{"n_layer": 19, "d_model": 320, "n_experts": 32, "activation": "swiglu", "moe_layers": [0, 1, 2, 3, 4, 5, 6, 7, 8, 9, 10, 11, 12, 13, 14, 15, 16, 17, 18], "routed_scale": 1.0, "balance_loss": 0.00887, "tie_embeddings": true, "beta1": 0.95, "batch_tokens": 65536, "steps": 5448, "dataset": "wikipedia_en"}
Below are experts of layer 8 (counted from 0) of a mixture-of-experts language model. Rows are named router (the router's row for the expert), gate (a neuron's input weights, with its number), up (a neuron's input weights, with its number) and show model dimensions 192-255. Each number is 128 + 24 x the weight over its row's rms, rounded and kept within 0 to 255. Numbers have three digits each.
Before each expert's rows: "gets" lists some tokens that make up at least twice as much of what it gets as of all text. This comes from a sample of Wikipedia text that the model never trained on. Tokens count by the router's weight.

# expert 29
gets: "'", "s", "ta", "re", "a", "ro"
router:115131157149180139164141154139134121147059115133133146145116173133125106137103128152141129151108149145176115118140134071121112140143132129090159113127113164113132125131138145142157159158164147
gate0:084128055124155168126118138129143057142126155164136079141123107161137108161139103085133060128138108109173140112130114130139133143120148124127083120120091101144137094133118131110100121177132118
up0:122087135118140133152131121106178134134103104154113122115138114154196099126116126110145139151135181139129103100141128135121124110128143103161124144125159136118191170099116123152135106119104108

# expert 11
gets: ",", " –", ":", " and", " -", " ="
router:127106138126109122158095165117122144138096137116150171107125146120133062131115164120141132086116147108099119081094105124141158115151149094146149123133129119129144150121138111125102156101110130
gate0:139097147121171090071105140128136137130109146111140160157107107134153154117072078122125154117126103104123158116124088105102136127137076092143148159135102111123097147184099200156147189143159151
up0:145076146109196105080099156135140116112132170118123130133146125128133145133084101124123158112105104123140146116099097115121143140121082126136129167138125122129098121162108217159132145100175148

# expert 23
gets: " |", ":", ";", " ", "-", " /"
router:125138153123128140125120132155165091160139119136136198158117124153144152124129138181073105170103116126106128101126145121109070165131181156140137135173132186129131185123119129107151125114134111
gate0:073141091127147137121105121104115059137108146150148147098119127112112119140131149145109130088102142129135099162079171156130122121132143124118139112136118111107143117112150070095128134174133108
up0:116126085145139139128114135109115111126120127180102168105118127129124133142149158099141112092095102103134102109110119146126122152156155129115161094080112109111133137125139086110171111157133151

# expert 27
gets: " the", " to", " The", " by", "The", " from"
router:139087113089136161117164123143122100144136120160138147115058147135150150144125138125133146120107148098174080154119100116136088085110167130099127084118149152150120146132146148106151146145120106
gate0:143168099143151134138131128131133117109170157090121110135191140100138142157173113139099137105122131140115142187143093128137143126131132116152062125123123133130139092174109154115128103138094065
up0:173165103164133132148142113097109105124112145118149106127139147098116099137155161139106119139119148173137149165186126112131158119117103106147082136118101116152152105176123155097180091131107110

# expert 31
gets: " a", " of", " as", " an", " with", " A"
router:159064132175164137103135133164169159170139158147143131111074116157121094138133137112101117142121168107118108155119115162110115117125144095164118134108114137117129192147101129099121146138141130
gate0:138156111134145134092128130116107085136153149142092101143129127095069138118148086140177164119065156163147123136131103115146117156130130092171112117121123151171183137110109165117174097135125101
up0:129097141086129132154134131114149129128110148120144166135148099156135130147173173129113123109191122136160131132089149141126131112129123128114159117164135102113097095164153124133152097130077118

# expert 19
gets: "-", " and", ",", ":", " -", " &"
router:126117173107139119154136139155144133165103142126159090119096068085138108130097157143113143078122111148085129093110100130111067162100113147100140100160103176110136165092110149128109143112121106
gate0:147110110140098155119152124190135105090059123105165173131142091109125104137166105127110119148122096131125127114125105130105102156077131101166118097169132116137145150116097136147134065113117125
up0:117164125116167095135112128089120144170198101155070098138137148136113158124102126122121124093122165111111122147129183100161126104187129161113134144107138149134122113140166122100110138157166161

# expert 1
gets: "s", "ed", "ing", " not", "ly", " only"
router:106150172164065139130132089152179104117141125185123112127095160150119133151131156099141161167112154124068104148162119159147176101120117155142119117115163144130138130169110114135113137130119119
gate0:092109128083131104184110160127165145116139139098130064119147165102152173116122125137172108151160137073093117109126174085175140110105145131065141187112108152125128121117186100128116090133104127
up0:112094129131186159166139140166137151143123148137120133158094164100122133134087103109120128148098098135129189155130129171162073081152141145105145131150105159143168165152131149124096118121118122

# expert 6
gets: " his", " for", " of", " their", " its", " her"
router:105120105158122098070122145129126142100145138132137146113129155141114084130142098164132109140104151148164105150125094128110156122152142148114118127134113094140149131130145146128115124124081164
gate0:148108128114122135114185155100121122143106129100115133130131127147142112147117104112133149159143120081134134133140152105133111132142109122117083134107165137112115130174085141140108156112138158
up0:130150095140152142151125067163113156144113135169167079146116132097116167164141120160105124104125167151114142123129109155101143093094129121130176123099060132123103142114165110112124121080159104

# expert 30
gets: ",", " was", " is", " were", " are", " and"
router:134143131088109153144094104115127134144098145172138123145124140137104122134093129126120122149138171140166120151141144115160141150070153146097131125141133125101173109162104088120118139112095152
gate0:149154108128129147096105123128087082090122156093117167115098115107092141135135114168098082115158131116108144146150120137066172127125129128117120122136122131124101122106148115116127148165167135
up0:087139156092109119134150079135170137131105120161165098144159146168115142126146124101142155155085172119088158121103103127158118119163132142126108160139110116123097114146097124121168139092079116

# expert 24
gets: " in", " on", ",", " In", "In", " at"
router:094135113117081143072123127071111142125145132114107079129143130141086140119111124099132187118129129132154117137127122123168105129146125170107138128092111129187142107185184105147102104136110105
gate0:115150160101144185138134156125146132129089119154135127088109137156117098116130110130155117107149119137126166136167137102087130119149165110137100133158143168101145129123149096148128147115122139
up0:120124070121131119162084125125097101113161177155123145153133157130155122126119116092134111115157114119121143120107091122114141107126130098148158087152101112122120169113138158098114104095180108

# expert 0
gets: "\n", "|", "===", " and", "==", "---|---|---|---|"
router:117135119108134139130111094100153099172128135147128154169114087135151123125162165189102120180124164119133107121159129131134121132124141143105166124179153130140105162139125132074136109139144117
gate0:144088145111129158158137109138191134113089134130109169110160140084125135145104120110152131158105112148160102147122144107090148122157191130150111154082139142141104164121123130149158092176113121
up0:107094137144117114117138132106111142159139116117118131166087115173154178116149119139123111124128110123110162137153089136129096132142093127126158136135097119119151114144159160119078134108157142

# expert 7
gets: ".", "\n", "==", ",", "-", ")."
router:133132125100163158148120190130107082134137114172158147138124119145108153131121126159092137157121075128159115106148154149152069136125133135152118134123126120100127139121095128108181161117118141
gate0:167105095156109151125151144118147114096151135122149142116122154172137095147114096135108173138141085152129121114130094082123121167109119158123133140105133123106144117079102154111111140140151100
up0:149120106152114173142142130118139107088137142155154126119120142160162105163139100121159165190118087124088126105131115102131128123120089144128133136103132115117133099069123137099083123147124151